{
  "d_expert": 64,
  "router_score": "softmax",
  "n_groups": 4
}
Below are experts of layer 2 (counted from 0) of a mixture-of-experts language model. Rows are named router (the router's row for the expert), gate (a neuron's input weights, with its number), up (a neuron's input weights, with its number) and show model dimensions 64-127. Each number is 128 + 24 x the weight over its row's rms, rounded and kept within 0 to 255. Numbers have three digits each.
After each expert's rows: "mostly gets" lists some tokens that are sent to it at least half of the time; "comes after" lists some tokens at least twice as common just before its tokens as in all text. This comes from a sample of Wikipedia text that the model never trained on. Tokens count by the router's weight.

# expert 124
router:175097178105115161105132114131127124140118157127169155127122095123134165145125191106190138119145126153135118146106158110113138154112167085145144110134147133156126153166124097122172125157120094
gate0:082111118095149147117116115146062133136116163156103138146133162149130115200107098072098159152121149130097091179164162131121157172108076127132130146123099140163171102142150132154153132123084114
up0:145142133074091124108117093125165118121140158167086120128148143142123130155133073166094114131111110124116111076142080151138092080123137148177131137120191141169120115115143143168135121106102139
gate1:129098125076136121076179110125095124166149194139092133161137126149111137127127149104126142140133122129090144129145125122127126106134143126144106151097140127138156148107150117159153133098145056
up1:115159149152143143136121102141167084136110119107100152105110128153152105154140077120153130122115112161139129152170154096118112154118093134102140089156160126113147107141127120095130116113103100
gate2:163136129156133054133144130132096115100154133106112097143105139121131135154124137081144132136120126158146149117132134180164104130136136085144108121119126144099141105129085168115142137163117091
up2:126130129134140134095160141126141114072124119174147156116143106165162160127129098131148149158099141093111123121123114168094128109127095145105130126140205105151138080117137095115174126108125178
gate3:138162138120090123140140149146142134142132156118122154124149134131181160136160107145136139125119114166150068111170147141155151143140116159106141110137117127111119096142125109145099183122108119
up3:106126123153157133160107129139156096200162188111113143132120109099113142158094131124177151117134175102171119121104117114113122136123104149112128161137118142110155097130109128133088100133134139
gate4:129130134114091066092171085158169154148154188128116156097146121138137130132141126110143080090118145117081121147122097129114142153156160111115129121132121088128155109143096104125145157145114150
up4:108112087126161147134134131123127110158101140082105101142108113097103140136103118170097157156113178127138179104102098120149138142176094134079096165156098143135100087087116133108115096113171168
mostly gets: " Coordinates", " Apps", " Goals", " Elevation", " Website", " •"
comes after: "\n", "-", "0", ")", " •", "″"

# expert 46
router:168117176115118140132161114144161154157187128139125167108128103129150143137137167085136128105172109146117097132128132153077167145110153105129138140103153109152116144155094100159134124149104099
gate0:126101108089129134107099137089156157164140142136153114148128113113109173122110122101153117124126127120093113168124182162111126179162108122134123182116127083130125096126142134148103134127121179
up0:106082103109123143100110114141104171118138140131164175120139092133160115128140126135131097121100165163125128157138124156163084110120090115117151105112132133122157108118154137140136119146145145
gate1:100119134138108127092121074126170124168184195126100100105105148121138183120107144096146129121126102181125107114117146148149086131135177109185163130099142142148126156142130101098137115131141172
up1:113114115196136154111135136139140117134133147169092112116130143100156139106136130126132149186113163122152124130140158158140134114127087148167161104104165113108160124105173128139140106150092088
gate2:126155129164115142129184126143159165112178099145116101074130114198119130145144157143126140117133147110143154140139120145139112113097121090146100105162121118211129126125110115157118161117103117
up2:134122126141134118124148142115168138067119136150128117106134157157138096144147105079092115128162153101127100113143155130136159122138185124110099153111152115157107166114111118134099105164175125
gate3:135125146080144098142122106138128122141128121153121153168104159119163102157098102106109118142134163132165097109123117157111133147130154149141125138190115109118121102140175117140125146131140142
up3:150177135164126148163126109127142097152083123121119141195154087141096158122118117164156130100106105159130137138134134093112095118121133081183117143080112158098124135152137128134075137113123131
gate4:133142166170116098131139161113140160146123078137147137124128120175095150155115158113144153132112134110118146165115101121109137123077104126127164103131111153126140135132095137152130093107116116
up4:122150150105136149103089114111148111133108129118106126149135102105129080152123129129134090150106145119112113146156124068166121159125101103117145181102079087170125106115168138184100152178116144
mostly gets: " Genus", " Website", " Occupation", "inomial", " Synonyms", " Spouse"
comes after: "\n", "-", "==", " Party", "ed", " =="

# expert 176
router:132116158092100082123151093177149156129124130136127127118114113150151138123157138113128102082129108154138097121104131123082120183089168102162106111116164095191144169176103082161141132194097103
gate0:167123143129091141138125119119127128136183125162147145107185144120137126082152173127134101134161081168105108147121139121154135181138135115138167137085129106162144111173088098129126132121103108
up0:155087149112114093135139143088138139180142167130137124102120105170120113105126153136137100136157126137085123152165120109104070142132126143129159162113141091058129142158141148169131141128089146
gate1:155167139130092107123106150136134132154139136165139131088160147158137105120161154080149077099102093147107107134124163150096142102118147123185140136092131086128134153154103142096107130141094137
up1:143151077108127124155123154103125120121149098095128090111100165129090082142126108134123115164115138122121142154095103136107103126140156101170113166155105154146125107092132107130077136082129177
gate2:100113127146126098105140123118126140182141143148133139143134129116106111147160109133102156117138139101118110162103132116157139140150094100086136130137157129143161090153087121149122113133112084
up2:149133161161154149071122117149133136124089109107161123117119108135132133122147116110121173146156161105129144138116143098172135099099121150161145120156145127153140103151111127167173084124106092
gate3:151122150104118099089156086100122120134162140124131183131139102131166172114090159143147096103140141159108111143194141155111100145121141085114110120102122119158115124143129128154139117131106139
up3:161137129114163079108124154085138107144167123126134103115135127168120131177125129106146129134157165110141148118149124131129151115181144137110134160096145122089092119123166120157129137074132088
gate4:156136156101090161113150114127132122105160121150133151100125121154131152101114150124141095153172126115112126144139140143103146133085123125133117131069147130145141121149119068135150171115115082
up4:165112111141152100136098110087132092145105109161142095120141105170095145106113155127158108101109129160100132154121157110113080143087170116111108100146112126146155174130138113098110151116133175
mostly gets: " man", " disc", " human", " officer", " co", " alcohol"
comes after: " ", " a", " and", " (", ":", "N"

# expert 29
router:145105153138095147119124115147139129122163153172158118103126140151141167114198163104138102074149071148112097150123133148106144154103149117133148126118135098145159116152125110126124164153121090
gate0:104122154104106099129174125152116152132140134175147131113100068145154118124167190141155116163118151155123099182120146156135138131091173119115126108153157086122168157149114118111131154131138118
up0:141110120125131088113134112130158122102086130108146170117108153109118138154125092095118097130130120113125096127107097119117140151134128132121134177156134102104143123137088085105102132123104133
gate1:169121160126104125130123119153109145130132186174162128135213109189141072118135163116165134112143100150098120160163111113104106136151119110178121135109150099140152141158113136171127110124082167
up1:127119110159105168137101139157122100112125119143117114161135150109101092169127068145137151136123118113108122130099132101153141131127115153132156143094116147137121114102136152172132105129145135
gate2:156161138099103138160156134163117167161148130153114146137188136107182136097130115092140120124116142143092120150142120102124135177127152101134113130128112126151153138146137119119125084143119126
up2:129135113137139147142118126130141068157139118172106108153160142117127131114117141119177157101113133111112151144067137107134133099173100153135140099133119146156092105111165098129105097109133125
gate3:125118119131095146098092137129161137130128093145172126136120153080130170154159153148133097145124138129167143129171161160120197112121112162120118113116144141129168113120084110129091136150114080
up3:141138121135131115147117162161158113149139108087137091126098163160132090121136174120109104109142183108136155132171128158127146082142116113117135115108126102105154157117125153138123129152117101
gate4:105092130160111132144137126134135156116142129132112136141125111141138177118144151097138142136132158143110121164137128132150157125106167127166144138148090145101148120137152106173090163168156158
up4:110177121104140123137146128126156132148158069143138133117122118114148132145116150105112130078149172131079121117149128144086101136131128146111150098122134134121082146138097095110136095183098160
mostly gets: " While", "Dur", " When", " Although", "Despite", "According"
comes after: ",", ".", " that", " and", " but", " However"

# expert 45
router:137140148082088131125154094132155102147138138140132144092161121157129149096200138098163122136147105131110092110143119139110119151142159107132156106120125121139167156150116121120110146137109097
gate0:151153128094136163142129068146105135149122131135163131152100092179140189172172144171140157128155107107146116086130146142120152121131148098097104120131116095119125143126126102150121169159118114
up0:122097135148144190133147133089128122168142104100132110106093091114125133087180141122141144108117107178068101151055144110132092102125102074146123074157124129169136126139142102125157117138149113
gate1:134137146170076130117150107140158139101139143162177143100133169144132133146108166111147165124123121132135128114158162091125134187106141146127134107115122149108094171132096118123128122120134118
up1:119113110144121132132184102118126101090101092099140136107173165142121116117102159109135164159098135127132153116153140144132111111095125119090087128177135137133135162107118141121109109089133102
gate2:175099145111101116131147111140148162159120116152148123113121122178149126116142165102125082120140071158125097178122151121082151146095109120117140106085157114156127165165106123136166129120104081
up2:130123149162074131087163148107094097188144129125140121142159124143145139094149119139160067089201165105106108138121106115093160144142153136194133143162168107172133098128100094127112181130132133
gate3:112148131154108142157119104102156115126133109155153137149127136174129134075172145121183140134127151153100142111142140115123123142141155135173102107123075151108128087126128108104117087120126105
up3:101135113148152158142100158144123067129098156155139096083103126128130126099172109128165099145103109146120116068105146113149115134116116165122173087134115069108136135123099129106108102103138082
gate4:140131136095163122123152118136098111144166111139121150146150091132139159121118145116139140115112147123128143122155134113104168149119141113116181173117142112090118137141113095130140086156156154
up4:092125124070144108125126116138140132135141112107095125069184126181136102113073137084132119125080161156137116118158125143092137167094066136137136153132104070114129170143121122103143160107107173
mostly gets: " with", " With", " using", " without", " featuring", "with"
comes after: " with", " ", " by", " at", "ed", " from"

# expert 139
router:125099152117096114118160119142129125111117170129145177108148124137132127120176143115125079092140105163137115121118112141108128161088161119159137103137146084150139198168144098103136153127090114
gate0:110132160136106121098125116126138128086128172143100162150149108077128127145144127108129118153132101111131125140163177124129151149138129120103146125106148136168092100132123095101122147104140133
up0:164145138121121144137183123161148132179113095125140150170144162185128108099122107102143086091107140123118153108123114135109112133123112148125181100175126132168103146137182128148143126107152131
gate1:132130152131119121102114102137108158154124135119131150100125138134141119102121149076147107175112161149130087147117130112082139142139123131136140136106155102123159143155077139138190159142097105
up1:119136154077132101156136154141125144127168157156113126155164119126145143090161153115158134131101142167099135127119164120142137158090108107159136143148153115125129127156134097084141097116150112
gate2:123111151150107153122144093141130105143136161157151156115109135135113128131128144133170101096157145142108084144118162146066114135129137116169181094116143125124151100162101100141105177147144136
up2:084164116159110120139127124186133117128138111105088180116148138118100121128091083152083113139134117140172127135131130120155055108157166151129139106131118144128103142109103106148100118150118155
gate3:176119164120103124096120109155134167166128149156139117105139124154155164110134155098153118115166091140100130127108150157102138148112156127158148109102157095155150125186104104122147134161136104
up3:095172103143148129124098176182129123160132121087089154141122072138112126169092121154094126141167150134134135111138117122065134129150142134141140148121129093099117124125152150111144128098146123
gate4:152126166154067144097184084128124132110108160146161103118134125180104163123109141112153124140148091091124121179156156156116083118124138108167147110139138124175092107145155104081115126165176122
up4:121143116067113111134146105114125118130137102124125144148120147088153158116150147120134134159117170079117154110132126078119139117139178097136150155144153097075137136131108121144159154105082115
mostly gets: " red", " inter", " auto", " gold", " black", " micro"
comes after: " ", " in", " and", " re", " to", " a"

# expert 60
router:127131154094128113147146099173143136133158156152129155095140110116183160104134132111175068109112118160118092122143108141114107124112165125125185088118162125122136149170108084130132136149118123
gate0:126128144156129063090140122164118139127145116091105106153136096183117098145138153094145062110117166154153130159120127141124115126094159114127145090104122106100143121161111131117132188123111092
up0:116137138106106116130134093125127118130137182109107129064109138156121146113141150085177092102153123131119132123153158103114124111081137151091094114138130124125136136129086153159190074144127074
gate1:123117132120156121085126123162084129182157154172156178169134148152113119164140142118126119101142119154100181158175142163118115158141165106149111141144101074126123096138137100117119139131131112
up1:126118124075161137091148145172095118142153118147159066156179145110082107151101113136127112160144151134120148130147113120150142138168128141138144117123153100113107104108132136072138091160116113
gate2:105135112138120108155174176157094136111192154109083151165121126109125076166170131102136131132116111131131108146107118095076138119137133123130110153152123126136103128135113124178099129167145109
up2:109155174136111141157113176116083129175148178133162127108130137180121131179102114096113114126121116086139165109158129161127122130163122098145123137118146131113134138152132131168110160131141152
gate3:137139092103104113121128111102097127138138094145134137106130144156120168121131141116156102073103136118128115125135104138143162127093170092100099147147119117080152109152136112126134149101104099
up3:129170154096088130099112103129119080111153144146127167116123113153160154134117141150121149085128083102136147144168126139119174118123134090122102139127097149137139129127115118133103150138116108
gate4:112139109126101092134144106151155126093104112097171145148111159158179118181143135107115165141094172117119118132140128139095121124151129120136136138136138138165115161130106097149118144149100107
up4:149159139138110130139111127125146116089104161137139114108108150142130131163114111111180109102156146120126101167159141102125153121089114077099131162110162121143143079137133135149127127111114113
mostly gets: "tro", "co", "phi", "nc", "phe", "toria"
comes after: "s", "e", "c", "y", " S", "er"

# expert 23
router:130119167089107123103145129135104142156164145127159160107123124107135154138156179118173113087136120150129105149143146131111140148141136120171147138118154128161151162170117130166142140150140092
gate0:106093154131157133123126121158103139113162108172136098151175108159151125102130130145137107143133077150143078150132148125125092192106104131113128101102115093110149161167113094140159144154119127
up0:151103142146115099156118105147098135162119147158136137145153114150127153093177164110154124098155099120110125133122153124148153123122118132064137072119132114115173133144051099114155144153131140
gate1:162113177095103110139116114132139146169168152138146109096125120148176130092136140102122115078142126119102114143152133069139101133131181090155146080135142094118133171144146092117111108163099117
up1:188153122176115114108125122148150119129093083124112145114188120121155147130142166119147094134064108145070097129121091158121170157119102164145129175099124089138146141142100136124116150122090093
gate2:136143165102128151122147119158120139148139144140126147123184117161147088104153148094152118095142098144130097150136146139092149181095131098122151156110134098154134133147130113157167145165088124
up2:134128103143114093141124170133076118141096141092111146171154106144096126104124124146129145107116128090109152143162128125155122116133141085100127166148098121136152135108095172150121082122120109
gate3:126165130071109118106114111128116177145127125115131160100108146128149116123122152126127158099139154083147142110115065131111185141144157144198140141159130132104119162133136128129203136116141142
up3:109128145099105141152120165133105134131142126087145187088106129106106098132141159139085118145152113147142129127139109103161150152126148131104144136125125135154143144123119156138135135131162113
gate4:110075118103107100124129140116115088119137169140140127122106147117118155104123149118134118135156125142136126103124141178150111152142161109125127095114150118143160138117094125089127173131146092
up4:093169122125133077126136140138143136094140100119173130138110144149136170117131087103098078098111131112111119163091091155100159086153085072146119119148131099124129176137137123124122106144122131
mostly gets: " Website", " Goals", " Apps", " Insecta", "^{", " Density"
comes after: "\n", "-", "---|---|---|---|", ")", " in", " —"